config.toml
n_experts = 80
normalize_top_k = true
n_head = 2
n_kv_head = 1
norm_place = "pre"
init = "normal"
init_std_down = 0.0
optimizer = "adamw"
lr_head = 0.00792
decay_shape = "linear"
doc_mask = false
dataset = "wikipedia_en"
Below are experts of layer 3 (counted from 0) of a mixture-of-experts language model. Rows are named router (the router's row for the expert), gate (a neuron's input weights, with its number), up (a neuron's input weights, with its number), down (a neuron's output weights, with its number) and show model dimensions 0-159. Each number is 128 + 32 x the weight over its row's rms, rounded and kept within 0 to 255.
Before each expert's rows: a language model's description of what the expert responds to. This comes from a sample of Wikipedia text that the model never trained on.

# expert 18
What it handles: Sentence-final periods. Periods ending sentences, often fused with the word's last letters (ies., ing., ).), plus decimal points inside numbers like 136.030.
router [119 122 120 163 130 115 110  95 134 149 126 135 124  61 169  88 173 130  98 132 106 123  34 157 118  91 157 121 182 182  95 165 122 118  89 194 157 137 134 109 113 155 211  84 113  78  89 158  92 151 181 155 150  98  86  82  76 143 122 110 178 194  57  92 119 103 135 146 144 130 117  79 147 145 181 117  93 123  89 146 111 147 137 100 127  91  78  77  75 110 150 108 202 131 145 132 152 126 134  83 155 131 146 131 103 129 101 131 150 171 142  87 158 108 155 175  65 132 141 119 179 165 121 163  77 143 169  84  99 185 113 156 139 127 130 121 157 124 105 116 132  71  81 160  79  86 108 116 104 141 124 149 145  96 144 105 110 131 141 119]
gate2 [167 188  95  78 177 115 140 147 153 110  92  98 147 146 149 131 121 101 139 106 130 131 148 127  79  74 168 125 101 144 138 150 128 129 166  97 131 155 154 194 110 129 150  84 141  91 137  80 123 177  99 111 101  81 132 141 130 109 147 109 120 119 126 208  91 178 126 156 153 140 133 190 139 122 117 117 138  81 164 157 168 107  77 186  85 123 136 162 163 206  93 120  90 130 152  97 113 206 159  93 123 126  86 111 113  86 110 145 124 128 226 137 123 152 173 147  84 157 111 159 109 117 136  83 107 117 101 142 130 180 134 110 180  91  95 171 120 154 207  99 102 161 196 115 160 137 102 150  91 163 157 105 119 118 187 133 174  98 112 140]
up2 [ 97 114 112  74 112 137 185  87 199 156 132 131 129 133 115 124 114 111 148 139  90 120 111 149 131 117 112 160 164 154 101 128  78 111 141 114 111 107 103 181 111 153 104 115  51 167 148 182 153  91 102 209  93 120 114 147 100 136 137  52  43 133  97  89 119 165 152 113  71 124 130 132 134 123  53 125 168 108 140 128 132 143 122 113  81 154  92 143 132 118 118 155 128 189 178 146 128  56 117  84 143 120 151 175 127 113 172 136  88 129  59 163 124 140  99 114 114 177 140  32 164 133 121 152 109 131 224 147 110 142  72 131 104 107 132 107 150 105 159 108 142 173 143 130 161 109 112 153 118 122  80 136 189 139 135 117 119  80 134  91]
down2 [ 54 155 117 169 108 183 172 101 239 105 169 147 114  66  90  93 133 145 193  91 105 137 142 125  95 133 129 176 127  95  86 115 122  89 132 108 166 141 102 137 163 126 112 117 155 152 128 101 129 109 126 127 110 104 172  87  89 112 169 126 102  75  91 184  89 173 134 139 100 133 144 174 160 113 123  79  99 144 161 159 190  37 138 131 125 117 137 109 134  77 179 177 163  85 150 138 119  85 160 131 147  71 128 158 150  59  98 164 104 119  82 158 133 150 180 144 127 116 123  98 153 119  97  93 112 162 122 163 106 109 131  75 142 126  86 149  85 100 143  97 180 144 123  96 139 130 140 165 181 115 108 155 124  78 143 136 124 122 108  90]

# expert 40
What it handles: Space before numbers. Words or punctuation ending in a space just before a number or date, such as around, up to, in, - Elevation:, Route.
router [124 160 111 156 132  89 133 125 111 176 141 117 124  76 162 119 163 109 104 162 118 126 100 147 132  99 143 159 180 162 131 158 110  87  77 141 168 127  92 144 138 180 165 100  98  83  67 142 123 172 207 142 159 102  81  71 115 161 208 150 144 159  74 107 158 123 155 149 164  79 128 100 126 120 165 130  85 140  70 195 127 131 145 129 125 114  77  70 130 123 105 129 159 144 107 140 117 128 164  87 134  55 185 152  78 130 110 139 143 178 156  88 167 101 154 167  89 142 136 119 175 175 166 164  40 133 165  99 103 167 118 159 130 121 141 115 164 117 126 125 126  92 124 132  89 101  94 116  98 177  97 161 150  73 162  82 147 146 155 115]
gate0 [131 131 144  86  84  80  60 128  86 127 138 118 117 134 167 111 121 135 111 137 119 131 156 174 139  61 140  98 159 171  93 151 145  92 144 111 161 105 121 158 146 169 110 129 178  76 102 110 139 114 147 150 102  86 128 106 154 122 149 108 124 150 128 122 159 111 201 201 122 100 146 110 144  73  92 134 138 146  82 178 106 112 105 121 106 120  97 102 102 119 143 143 143 136  99 195  96 111 135 199 116  59  50 145 103 154 143 128 116 143 129 114 135  76 102 121 128 139 126 102 132 137 129 132  93 155  88 155 114  46 108 169 126 109  81 145  83 124 125 190 130 150 140 145  84 113 123 146 110 179 165 154 120 127 153   3 161 189 196 172]
up0 [103 179 123 169  87 101  79 120  86  70 167 107 144 128 142 161  78 143 107  80 147 153 155 134 127  91 157 192 132 159  94  58 108 106 136 136 173 107 107 128 117 142 118 184 194  94  90 131 148 110  99 117 110 141 159 113 131 168 162 144 102 163 138  90 121 113 162 124  86  59 164 127 138  89 131 174 108 100  88 129  71 104 115 104 141 115 137  71 183 125 115 101  99 153 105 162 123 136 163 237  98  74  87 144 118 150 119 109 118 144  67 151 126 115  79  70 144 156 134 113 129  94 132 116  86 175  74 177 119  88 100 132  83 122 108 116 111  92 124 157 132 152 196 186 130 130 132  95  97 177 127 130 119 140 167  81 117 149 119 170]
down0 [126 131 170 130 184 132  96 117 133 180 136 110  89 118 132 105 189 125 196 172 109 151 153 153 128 185  60  98 177 122 169 141  84  80 107 143 152  92 170 107 128 113 125 147 119 133 142 125 118 137  90  91 109  88 169 119 165  97  95  88  68 159 183 187  48 168 107 150 137  77  99 140 121 165 128 130 100 107 134 155 138  85  71 120 118 102 146 134 135 108 124 165  75 148 102 124 135 121 142 163 115 129  68  78 144 173 193 108 149  74  76  73 125  68 138 103 157  81  83 185 116  88 157 127 120  71 111 153  67 105 113 120 158 158 148 120 145 101 131 112 168 158 200 130 154 155 102 104 122 123 102 135 115 104 118  87 159 120 119 124]

# expert 22
What it handles: Clause connectives. Words opening a clause or sentence, such as which, but, However, It, The, In, When, According to; also some table separators and list numbers.
router [136 151 109 143 135 116 113  90  84 132 188  99 125 120 162 109 154 118 104 132  81  92  70 185 137 105 104 130 235 150  88 139 116 104 119 167 144 136 123 116 153 175 177  73 126 106  85 134 106 133 165 171 158 115  65  61  86 184 164 105 155 173  78  92 127 109 141 161 135  87 120  80 143 137 140 142 131 117 109 153 107 138 167 140  91 101  69  89 115 124 128 104 178 151 111 124 117  95 183  90 169 115 147 121  33 122 104 150 133 168 113 107 160 145 169 148 105 182 181  92 162 178 119 168 103 139 171 100  93 153 142 168 130 143 130 101 160 106 122 117 140 105 138 145 102  98  75 126  45 162 134 135 173 121 154  93 107 142 149 101]
gate2 [133 161 146 102 101 120 124  57  69 121 151  95 152 116 190 110 165 141 103 110  96 111  99 142  91 109 138 174 169 135 128 133 149 131 100 145 120 168 120  86 208 108 121 156 115 132 115 105  77 146  39 125 130 102 132 131 140 115 206 186 162  92  88  85 125 125 139 144 182 113  97  71 113 154 114 165 133  74 138 115 141 179 111 163 167  89  76 103 145 129 124 186 174 130 143  93 108 137  96 150 121  96 156 137 128  89 118 153 106 155 106 163 180 166 200 108  68 183 125  87 101 154 123 131 130 128 134  92 133 166 158 173  95 107 123 125 140 163 123 100 109 121 113 119 116 109  72 101  62 149 191 172 128 115 156 127 177 135 102  57]
up2 [127 138 131 185 159  95 142 184 143 157  37 142 167 145  84 139 124  96 192 104 124 106 140 142  61 122 140  96 138 122  89 130 106 127 177  45 120  72 108  86 177  95  63 166 111 125 137 118 138 125 164 130 182  94 129 168 129 148 120  84 123 118 149 144 157  88 142 153 124 127 169 141  90 123 111 157  98 168 111 106 125  98  95 141 105  93 105 138 151 158 139 168 157 102  74 132  84 120  77  59 123 161 102 149 146 172 144 178  72 130  93 166 131  77  95 173 148  90 126 194 147 135 142 182 123 146  31 101  96 141 100 109 134 153 123 124 147 137 145 127 155 120 121 102 145 101 101 111 154  93 100 124  88 101 188  95 129 165 181 116]
down2 [126 122 150 111 129 117 179 131 187 136 154  54  82  83 144 125  94 109 190  95 158 110  66 128 166  96 130 112 125 176 118 116 201  96 139 113  81  77 111 111 120 148 132 145 147 101  86 117 105 141 153 115 168 128  82 115  81  78  97 162 100 147 178 159 198 145 115 133 158 106 114 170 114 121 114 137 121  75 102 114 104 127 152 123 142 119 147 113 131  98 110 158 162  74  74 109 198 116 101 115 118  93 160 176 169 115 166 101 140  67 161 138 112 102  84 169 133  68  58 151 134 145 106  86 216  89 100  72  85 134 158 118  79 152  96  86  76 117 170 116 113 151 138 160 112 155 149 128 137 140 110 113 133  69 144  99 140 140 144 156]

# expert 51
What it handles: Word-initial consonant clusters. Lowercase word-opening consonant pieces like tr, cr, fl, pr, adj, p, often in coordinate lists and infobox lines.
router [127 162 109 123 128  93  98 121 124 178 110 106  76  85 127  89 165  86  97 158  84 129  98 184 115 120 177 121 161 124 118 139 150  97 110 125 165 116 124 165 125 179 178  82  89  89 121 105 133 140 184 131 147 125 127 123 121 141 165 102 155 150  60  78 143  93 170 158 197 119 132 134 165 155 123 122 112 162 145 155  72 172 158 125  90 114 111  67  88 136 147 120 149 118 153 148 133 124 157 115 199 123 169 169  52 127 128 173 162 197 158 109 180 146 164 162 100 183 157  55 131 161 151 174  67  98 165  82 120 156 116 170 105 143  96 113 145 148 127 161  98 118 115 139 130 124  24 127  95 121 102 146 172  98 131  98 133 147 118 122]
gate0 [181 153  86 135 109 135 165 158 122 149 103  93 137  80 145  68 103  98 155 200  63 141 126 176 118 138 127 123  99 137  85  98 168 111 121 126 168 154 157 134 137 121 182 121  75 121 116 139 144 116  90 131 152  74 147  99 161 103 151  80 137  99 101 101 153 135 121 117 187 197 135 197 131 164 167 134 151 115 168 168 118 106 159 148 121 124 104 119 122  95 163 131  95 144  97 170 158 138 153 102 154  79 124 175 118 132 122 143 109 132 134 119 143 196  95 109 148 144 183  48 109 146 154 132  38 101 192 152  65 193 100 160 177 101 126 105 161 164 101 148  91 111 123 125 118 158  90 169 136 174 129 149 194  92  78 115 159 130 125 110]
up0 [145 144 154 153 192 178 113 120  99 143  98 141  88 138 133 121 113 123 116 153 179  71 150 145 123 168 156 137 160  95 132 121 166 133 123 181  86  82 142 140 107  93 104 104 191 144 155  35 179 154 115 119  77 173 147 166 146 162 147 170 100 147 118 149 129 134 112 150 155 108 137 101 108  96 142  81 106 131 107 109  98 124 113 103 198 137 140 139  57 194 140 136 132  98 166 163 158 124 151 115 163 160 161 105 107 219 125 172 136 120 179 156 151 134 102  92 132  99  82 196 154 115  90 176 103 126  86 115 111  81 207 130  53 166 131 114 144 151 155 109 185 136 127  95 110 104 144 122 129 119  66 121 100 115 122 162 103 184 136 149]
down0 [165 140 166 112  92 119  73 124 108 111 102 170 133  40  98 133  97 158 128  80  82 125 100 118 102 101 156 152 127 117  77 137 141  76 137 157 127 135  76 132  83 123 126 166 164 158 144 133 116 152 149 127 140 196  86 155 116 130 173 141 126 178 155 136 189 152  89 114 104 113 103 105  52 114 191 129 124 149 122 146 158 155 104 247 151 130 131 125 135 114 124 162 178 186 153 162 118 156 131 102 150 156 113 148 164 117 124 103  99  71 117 105 153 122 163 104 209 145 143 179  91 142 157 149 134 120 170 142  79 110 101  79 132 116 179 180 154 117 131 125 165 133 116  96 134 125 125 147 135  78 109 168 138  81 160 199 135 149 193 117]

# expert 28
What it handles: Table and infobox fields. Pipe cells and field labels at line starts in tables and infoboxes, such as | Preceded by, | Succeeded by, - Born:, | Party, | Year.
router [ 72 133 108 148 118  78 123 133 107 179 120 139  86 150 184  97 191 129 103 137 112  81  83 128 116 121 164 138 177 150 151 108 112  87  66 147 128 126 124 138 104 194 138 132 107 129  88 128 107 170 203 172 149  80 104  97 139 166 173 138 146 156  55  92 150 127 168 152 131  85 121 129 171 122 147 137 119 134  81 170 120 162 157 128 114  94 143  90 136  97 125 133 156 151 119 134 107 127 104 103 167 103 112 149  38 162 103 141 108 174 161 114 142  97 177 164  90 138 128 120 168 178 124 163  53 111 187  69  76 170 123 168 105 132  95 113 157 122 130 140 116  83 119 147  58 105 100 135  72 206 115 154 141 112 143  86 144 172 146 128]
gate0 [128 147  91 146 156  86 100  62 105 149 123 141 110 140 179 134 161 147 154 100  92 129  77 153 111 117 131 107 183 176 146 172  93 100  97 139 162 171 137 146  87  95 133 102 132 129  73  30  47 125 165 126 178 136 130 151  85 177 172 116 140  99 105  69 149 105 139 153 141 129 127 113  85 138 142 144 121 116 163 131 145 151 183 156  90  96 132 101 147 153 102 165 138 138  43 147 152 114 144 109 162 147 133 136  67 115 121 130 124 164 128  91 129  76 195 117 107 140 167 131 138 130  82 168  78 107 159  54  54 140 143 101 128 143 147 113 122 162 172 149  72 130  56 103 124 122 157 127 111 151 183  98 120 113 113  69 144 143 137  81]
up0 [148 155 189 147 182 127 161  58 132 138 159 181 133 121 170  88 139 169 143  96 103 156 103  98 132 114 115  37 124 101 131  96 115 152 150 175 114  97  98 155 111  82  65 100  93 120 122  89 139 124  94 136 206  70 174 145 111 107 157 146 130 103 166 101  79 156 114 110 131  98 145 142  62 176 200 104 134  85 132 111 159 142 133 133 112 173  88 109 170 133 132 110 124 178  73 168 116 136  92 143  87 176 101 178 129 125 126 122  67 135 101 129 133 139 117 109  88 111 169 121 157 106  85 148 106 113 121 126 104 171  92 102 132 210 124 147 101 173 210  92 141 140 120  73 111 134 148 156 144 111 139  73 109 140 103 100 159 139 132  88]
down0 [101  61 118 166 126 122 141 180 149 104 141 122 230 134  43 140 105  77 131 184 118 122 107 139 157 124 166 141 118 101 146 155 133 122 130 108 110 141 114 138 119 111 201 136  82  91 118 102 129 139 111  81 133 158 107 127 141 116 102  55 149 167 128 148  81 110 124 166  86 151  98 114 118 155 205 149  60 129 150 139  78 177 141 138 105 153  98 115 150  87 148 146 129  59  84 123 162 165 140 133 162 125  91 173 134 143 126 174 145 163  69 209 138 163  69 136 161 191 135  94  96 116 151 161 145 155 161 158 133 119 107  89 161 149 172 130  66 117 118 106 145 118 170 103 132 151 123 110 142 176  81 126 161 110 155 153 115 180 145 102]

# expert 36
What it handles: Punctuation between numbers. Periods, dashes, commas, colons and apostrophes between digits in measurements, dates and ranges (18-50mm, 6'4, 7.9), plus foreign word pieces.
router [121 142 131 186  97 109 107 110 144 146 111 138 121  39 152  80 192 123  90 135  84 118  71 140 132 145 211 135 190 150  96 131 147 121 125 134 190 126 175 123 158 210 181 125 123 111 106 139 128 156 181 159 151 124 100 125 113 141 163 138 121 143  57  79 134 119  93 132 172  88 136 125 133 162 174 171 125 100 119 171 100 110 167 100 111 130 101 107  89 139 116 134 143  93 123 128 119 155 133  91 156 134 147 160 104 153 115 126 103 175 171  66 229 101 154 165 100 153 156 111 151 141 155 158  50 102 177 118 103 136 132 151 146 120  99  92 136 134 145 117 118  77  94 159  92  65  94  82  87 137 147 166 137  73 124 129 148 168 148 124]
gate0 [127 187 119 102 111  88 141  99 119 177  98 149  85  63 144 102 168  78 104 107  92 116  98 124  76  70 167 150 161 152 105 154 134 119  90 108 132 148 104 156 155 158 112 187 136 102  99 176 120 156 198  93 169  76 101 121  61 142 192 101 140 161 125  61 132  97 118 108 185 156 128  77 109 132 146 158 102 181 112 144 108 156 164  99  87 120  88  86 100 106 130 140 160 114 161  93 101  79 138 100 138 106 188  95  98 140  86 154 119 152 122  71 165 119 154 205 145 190  96 130 139 163 133 160 124 117  97  88 151 132 173 123 130 125  99 152 150  71 127 139 137  79 130 123 121 161 121  88 122 136 131 161 180 130 117 101  53 139 147 152]
up0 [159 175 156  87  58 143 135 120  85 126  81 169 118 112 126 181 149  82 107 102 104 129 130 113  51  96 176 121 169 177 117 105 100 159 121  96  87 162 147 154 146 141 118 204 160 168 125 144 149 131 198  61 125 104 101 140  43 142 153  89 118 134 147  70 121 149  51 119 157 141 141 125 111  86 165 158 152 164 145 119 118  98 158  93 122 152 107 115  89 157 159 137 142 110 121  64 110  97 164  70  64 103 140 111 133 134 115  88  84 117 146  70 122 155 112 144 167 162  88 159 154 139 150 127 141 124 134 149 187 147 146 114 140  99 101 108 112  75  97 127 126 102 181  64 112 100 130  96 147 161 125 122 137 161  98 150  68  99 158 172]
down0 [129 193 110 155 143 217 145 131  83 136 115  86 169 123 124 136 147 140 136 138 122  83  67 170 153 122 116 134 136 100  83 133 131  82 124 149  96 146 172 135 124 111 112  74 117 115 147 140 144 175  95 152 113  96 130 116 123 144 145  88 168 145 120 136 131 139 121  88 133 105 105 180  94 154  90 121 129  71 136 113 158 116  98  98  95  71  97  90 137  92 122 130 192 164 142 193 109  74 134 159 114 163 148  78  52 148  71 169 178 203 144 143 191 114 144 113 164 171 105  88 150 117 157 175 163 177 128  63 139 124 168 159 163 147 122 112  51 149 137 134 108 120 123 103 149 149 104 170  90 114 190  98 138 113 119  59 115 131 106  85]

# expert 29
What it handles: Capital initial letters. Capital letters starting a word after line breaks, slashes, quotes or dashes, like P(adraic), C(onsulate), plus sentence openers However, This.
router [120 180 114 138 127  85  73 122 108 164 172 122  75  90 139  93 159 138  43 110 128  81  95 204 103  95 112 134 162 143  94 128 133  79  85 124 114 137 127 122 193 145 151 101  98 128 101 117 101 120 157 130 139 100  73  96  82 151 172 149 123 173  58  84 140  80 160 207 187 111 119 115 166 118 141 155  84 149 107 207 133 170 167 159 129  50  77 100 111 137 127 126 161 119 157 117 108 123 134 114 138 104 157 120 112 147 105 136 145 172 145 115 174 102 192 158 112 131 137 104 133 185 135 176  85 132 150 110  96 161 103 180 123 147 101 107 145  97 127 143  92 118 112 116  95 137  63 124 102 144 118 145 128  96 176 105 135 144 188  83]
gate2 [177 121  80 115 120 105 113 122 209 115 138 152 134 157 157  56 166 173 150 103 127 119 174 149 156 155 104 115 185 140 133 126 134 141 140 168 102 105 139 170 122 127 118 115  95 133  96 138  92 128 162 130 124  75 155 124 146 149 223  61 167  98 107 127 142 121 153 127 158 127 159 125 101 160 147 132  96 142 215 146 148 147  93  91 144 145 153 124 180 140  94 134  85 115 108 153 115 131 143 141 127 132 135 137  89 113 141 148 163 168 162 109 151 129  83 176 102 171 168 161 157 154 158 149  19 140 124 130  91 109 100 143  93 149 168  99 172 161 149 132 167 125 170  99  88 102  91 125  48 175 140 150 202 130 149  85 164 112 129  55]
up2 [184  83 124 162  97 132 157  97 103 134  69 156 139 121 147 137 107 118  93 136 101 146 114 170 148 172 146 148 144  87  73 131 162 106 130  78 190 106 134 112 161 129 130 124 107  90 135 145 175 129 128 150 144 131 196 141 122 126  81 127 149 152 134 126 106 154 144 165 129 115 127 178 156 151  97  95 163  54 112 167 115  89 120 179 140 145 115 109 122 141 160 168 187 133 121  98 126 158 162  96 208 194  84 114 125 188 171  81  99 122 162 114 129 131 199 138 122 113  40 169 132 146 203 179 149 120 158 150 146 136 113 161 173 132  67 139 163 136  86 101  53 150 101  79 148 114 104 127 110  56 128 112  77 136 118 110 105 132 103 130]
down2 [134 229 116 123 108 119  86 149 148 114 114 124 156 100 146  99 117 168 140 134 116 103 128 160 125 100 123 113 170 114  63 122 125 144 114 136 112 157  99 133 140  70 153 106 112 159 147 204 159 131 114  75 125 112 140 160 102 118  91 128  89  92 103  58 110 141 142 194 179 110 134  63 114 164 124 153 158 154 117 191 119 144 163 163 135 118 148 147 171 109 170 170  94  71 156 191  95 157 132 125 137 117 136  97 151 130  78 149  94 110  69 117  85  89 138 151 109 174 183 114 148 128 110 156 116 128  68  57 117 104 119  96 110  45 163 176  91 181 122 111  94 170 151 131 143 124 172 177 134 139  83 122  83 168 136  86  90 112  99 148]

# expert 16
What it handles: Work and topic nouns. Nouns naming a work or topic, like series, film, book, novel, story, Act, often after the; also sentence-final periods and Series/Casting headings.
router [ 84 139 106 144  65 101 136  99  82 146 150 114 126 116 162  91 161 145  76 142 164  72  69 121 117 123 162 128 196 160 103 124 104 104 100 130 142 145 110 174 168 146 141  97 128 100 119 114 132 164 202 149 173  76  75 120 103 175 147 179 143 100 109  79 126 118 137 157 184 109  79  99 141 109 174 135 117 126  97 148 140 145 127 123 147  47  95  92 151 121 146 128 235 145  98 133 146 125 136 121 152 102 122 168  83 134 118 125 160 174 145 110 169 107 157 162 103 180 108  95 161 152 133 187  79 146 127  91 122 164 120 197 131 154 128 103 171 117 167 110 117  92  93 141 102 118  96 137 115 130 137 173 130 116 208  61 128 179 167 118]
gate2 [ 58 162 142 107 166  70 127  66 103 158 134  79 138 113 134 127 163  97 106  84  61 185 102 132 154 114 144 121 204 182 147 140 174 139 123 145 173 167 118  86 151 131 121 143  98 141 133 132 125 199  98 103 126  75 131 119  56 172 156  95 146 138 117 133 164 132 127 107 162 108 108  44 102 141 131 111 121 121 172 142 146 147 143 110 119 150 151 113 150 119 118 127 148 101 132  92 214 136 137 158 178 129 133 152  93 137  73 181 102 162 136 122 211 100 158 190 114 138 134  87 121 122 165 112 117 160 121 141 136 100 195 147 148 111  74 175 140 105  99 130  85 146 118 134 144  89  94 127 116 140 130 152 163  83 128  71  85 133  59 174]
up2 [148  91 138 138  98 166 149 113 102 162 148 105 129  64 132 100 159 116 105 156 100 123 127 139  90  79 135  78 151 153 132 113 117 169 174 121 102 211 130 156 205 100 182 110 119 155 141 160 175 151  74 152 190  78 126 108 122 131 130 106 141 163 128  87 131 122 134 155 140 173  99  64  43 159 127 104 101 106 126 124 178 140 170 133 154 121 135 127 139  66 197 132 126 164 129 109 178  54 101 133 127 128 159 107 168 126 128 131 123 133  91 108 161 194 143 129 153  88 143 133  75 128 124 179 129 118 149 176 113 142 175 101 135 165 167 135 157  34 155  80 162 119  67 121 155 100 151 146 156 118 143 177 173 105 111 143 152  96 102 107]
down2 [104 123 178 209 129 212 127 150  71 149 109 105 154 113 160 106 135 107 114 144 159 117 132 142 136 180 154 133  93 199 173 131 136 178 161  88 118  71 147 127  92  78 104 187 122 165 101 111 144 105 163 161 111 138 157 124 106  80 101 123 127 147 154 118 156 113 108 131  91 148 103 188 115  63 113  98 169 139  90  93 166 121 156  96 172 155 156 130 181 110 105 179 115 113 148 143 116 143 132 154  62 140 176 167 125 132 101 132 185 126 109 153 101 132 129 113 116 182  47 106 164 122 119 128 161 143 106 166 140 129 117 168 114  86 152  91 133 113 153  83 112 141 178 147 157  74 134 129 215 178 155 120 140 106 173  80 106 164 128  81]

# expert 48
What it handles: Table cell separators. Pipe separators and opening parentheses that follow dates or numbers in table rows, such as "3 Dec 2000 |" and "(#71000637)".
router [ 99 137 128 165 124 108 131 109 145 145 135 123 109  72 180 113 189 107  94 146  98  95  70 158 113 100 172 163 153 190 131 143 122  97  86 148 169 115 119 111 139 149 154 116 130  99  80 119 111 159 181 171 147 125  92 115 126 177 196 145 151 161  17 110 135 127 160 138 174  79  93 112 169 165 149 148 110 101  68 191  65 115 167 124 137 105 107  87 104 107 116 120 168 121 131 112 113 126 131 116 155  80 160 153  75 118 110 134 128 178 142 106 173 110 172 138  90 142 144 107 153 165 175 160  55 143 179  89 110 161 125 191 107 127 105 132 191 118 118 138 102 113 120 154  88 100  95  86  81 130 110 145 154  67 125 108  92 157 167 104]
gate0 [ 54 110 101 100  77 155 134 110 141 167 105 173  84 152 133 121 158 164 168 181 115 113 132 125 151 121  97 125 121 124 133 144 128  76  79  90 109 113 161 126 167  99 129 102 122 176 112 146  96 177 126 155 106 141 146  95 121 153 167 111 111 132 129 137 148 120 152  95 130 102 117  58 126 151 123 160  44 155 111 115  96  96 149 122  77 145 145  74 100  97 162 169 140 128 167  41 100  90  93 175 190 158 133 112  97 138  93 133 152 154 152 112 159 105 132 184 109 109 127 150 171 174 193 151 117 132 158 104 111 141  80 115  79  96 142 113 114 147 169 203 115 212 173 179 162  95 122  69  69 113 130 106 143 134 108  66 134 106 150 108]
up0 [125 121  76  93 144 114 131 103 145 147 116 146 118 202  80 142 175 159 151 144 140 109 118  92 153  97 154 166 124 124 156 174  96 153 171 133 147 179 115 119 163 100 129 129  92 116 127 110 149 166 154 139 104 159 187  98 118 131 148 175 143 110 122 147 148 166 122 130 118  50 145 116 127 120  86  89 102 130 128 100 145 104 115 137  63 131 140 103  73 168 143 176 126  99 121  53 134  90 115  95 110 120 101 171  89 118  71 117 126 132  64  76 116  75 113 138 161  77 109 200 162 155 189 205 118 141  77 131 120 175 125  48 176 100 109 115  92 189 150 144 128 153 177  87 108 120 134 135 131 144 105 123 145 158 128  60 198  92 119 104]
down0 [162  79  85  84 125 157 132 128 142 133 122 115 109  82 116 124 132 107 157 107  81 113 100  92 127 111 128 155 101 149  67 170 131 146 137 128 186 148 135  54 154 162  81 150 135 112 165 131 128  78  80 100 127 100 120 136 109 111 147 119 191 132 124 144 163 154 125 115  89 155  65 146 106 115 168 111 171 131 175  91 203 124 138 101 141 104 161 161  43 156 113 127  71 103 189 165 145 124 135  85 148 160 121  69  65 119 103 160 134 118 100 118 167 208 138 118 136 100 143 203 113 146 142 120 163  65 113  86 141 117 177 127 120  85 166 144 106 152 141 137 114 114 143 187  58 104 158 134 163 146 127  76 131  99 178 102 104 128  98 185]

# expert 26
What it handles: Table cells and letters. Pipe separators, single capital letters and digits inside sports stats and other tables (A-B, | 1), plus odd mid-name fragments.
router [107 143 129 160 136 104 151 105 146 135 138  91 108  73 159 100 152  98  91 150 114 129  76 176 107  86 150  98 182 162  91 147 135 111 117 145 130 129 130 152 135 158 146 141  79  75  80 158 105 193 173 148 161 107 103 114 105 142 214 135 174 141  37 107 148  75 173 137 189 123 124  75 149 125 135 153  74 133  95 150 120 188 186 129 140  43 117 123  70  95 114 138 153 114 159 153 157 125 133 119 162 104 169 117  82 130  92 148 144 186 154 112 166 130 137 161 100 148 136 117 166 172 187 132  59 104 132  82  75 111 119 160 132 133  97 126 196 114 160 113 123 106  86 166  86  82  90 125 116 147 116 146 141 101 149  90 152 156 124 133]
gate0 [ 90 124 175 114 118  85 181  70 131 147 137 143 143 102 147 108 150 169 102 164  83 128 102 145 102 122 156  91 159 152  86 120  99 107 124 157 146 167 115 126 166 142 110 143 132  86 115 116 148 157 140 130 112 153 116 193  62 145 191 171 170 110 133  97 137 105 144 180 155 120  54  95 117 137 169 209 135 171  89 151 142 157 111 121 153 141 130 131  97 133 140 158 134 166 121 127 175 105 164 109 162  74 113 128 105 160 155 141 108 147 119 128 169 162 115 162 127 170 149  83 195 131 107 104  54  67 108 167 137 106  85 178 155  94  54 110 182  99 180 133 182 154 136 113 114  99  74 144 122 106 220 108 163 107 146 102 120 106 131 166]
up0 [173 134 151  89 111  71 195 102 166 113 105 170 132 114 191 112 148 136 120 223 114  68 102 168  84  94 118 148 131 151  66 132 141 157 111 108  76 163  94 142 166 115 117 157 179 152  69 154 104 133 154 159 130 126 136 149 125 130 159 141 189 117 151 188 132 148  99 113 115 131  68 143 151 105 164 216 138 100 112 130 173 153 140 109 117 133 161 142 182 152 119 113 164 136 123 105 157  97 134 137 136 125 152 137 109 169 120 112 120 144  89 132 120 161 126 112  70 111 118  90 154 146  63 113 158  38  94  99 159 127 158 123 124  86  48 185 107 105 185  95 159 145 106 101 134  98 143 139 129 128 201 160 162 156 124  95 106 113 153 132]
down0 [142 177 152 147 163 148 152 144 121 154 122 125 149 191 147  70 148 136 136 121 135 138 157 128 137 192 115 136  47 146 135 144 107 120 100 120 137 182  88 117 126 177 136 116 151 113 142 118 149 132 115  91 130 206 112 132  52 104 157 138  86 173 121 166 164  70 130 135 152 101 164 105 187  83 148 126 155 200 117 147  87 115  99 140  99 138 177 116 135 173  99 159  62 120 114 101 134  59 116 149 108  75  99 113 134  72 161 162  27  81 137 135 108 117 114  93 121 116 118 125 105 139 144  57 116 158 106 108 108 111  92  95 103 100 120 150 107  89 128 133 124 162 108 133 142  88  86 124 121 101 203 162  95 111 132  77 102  72  62 136]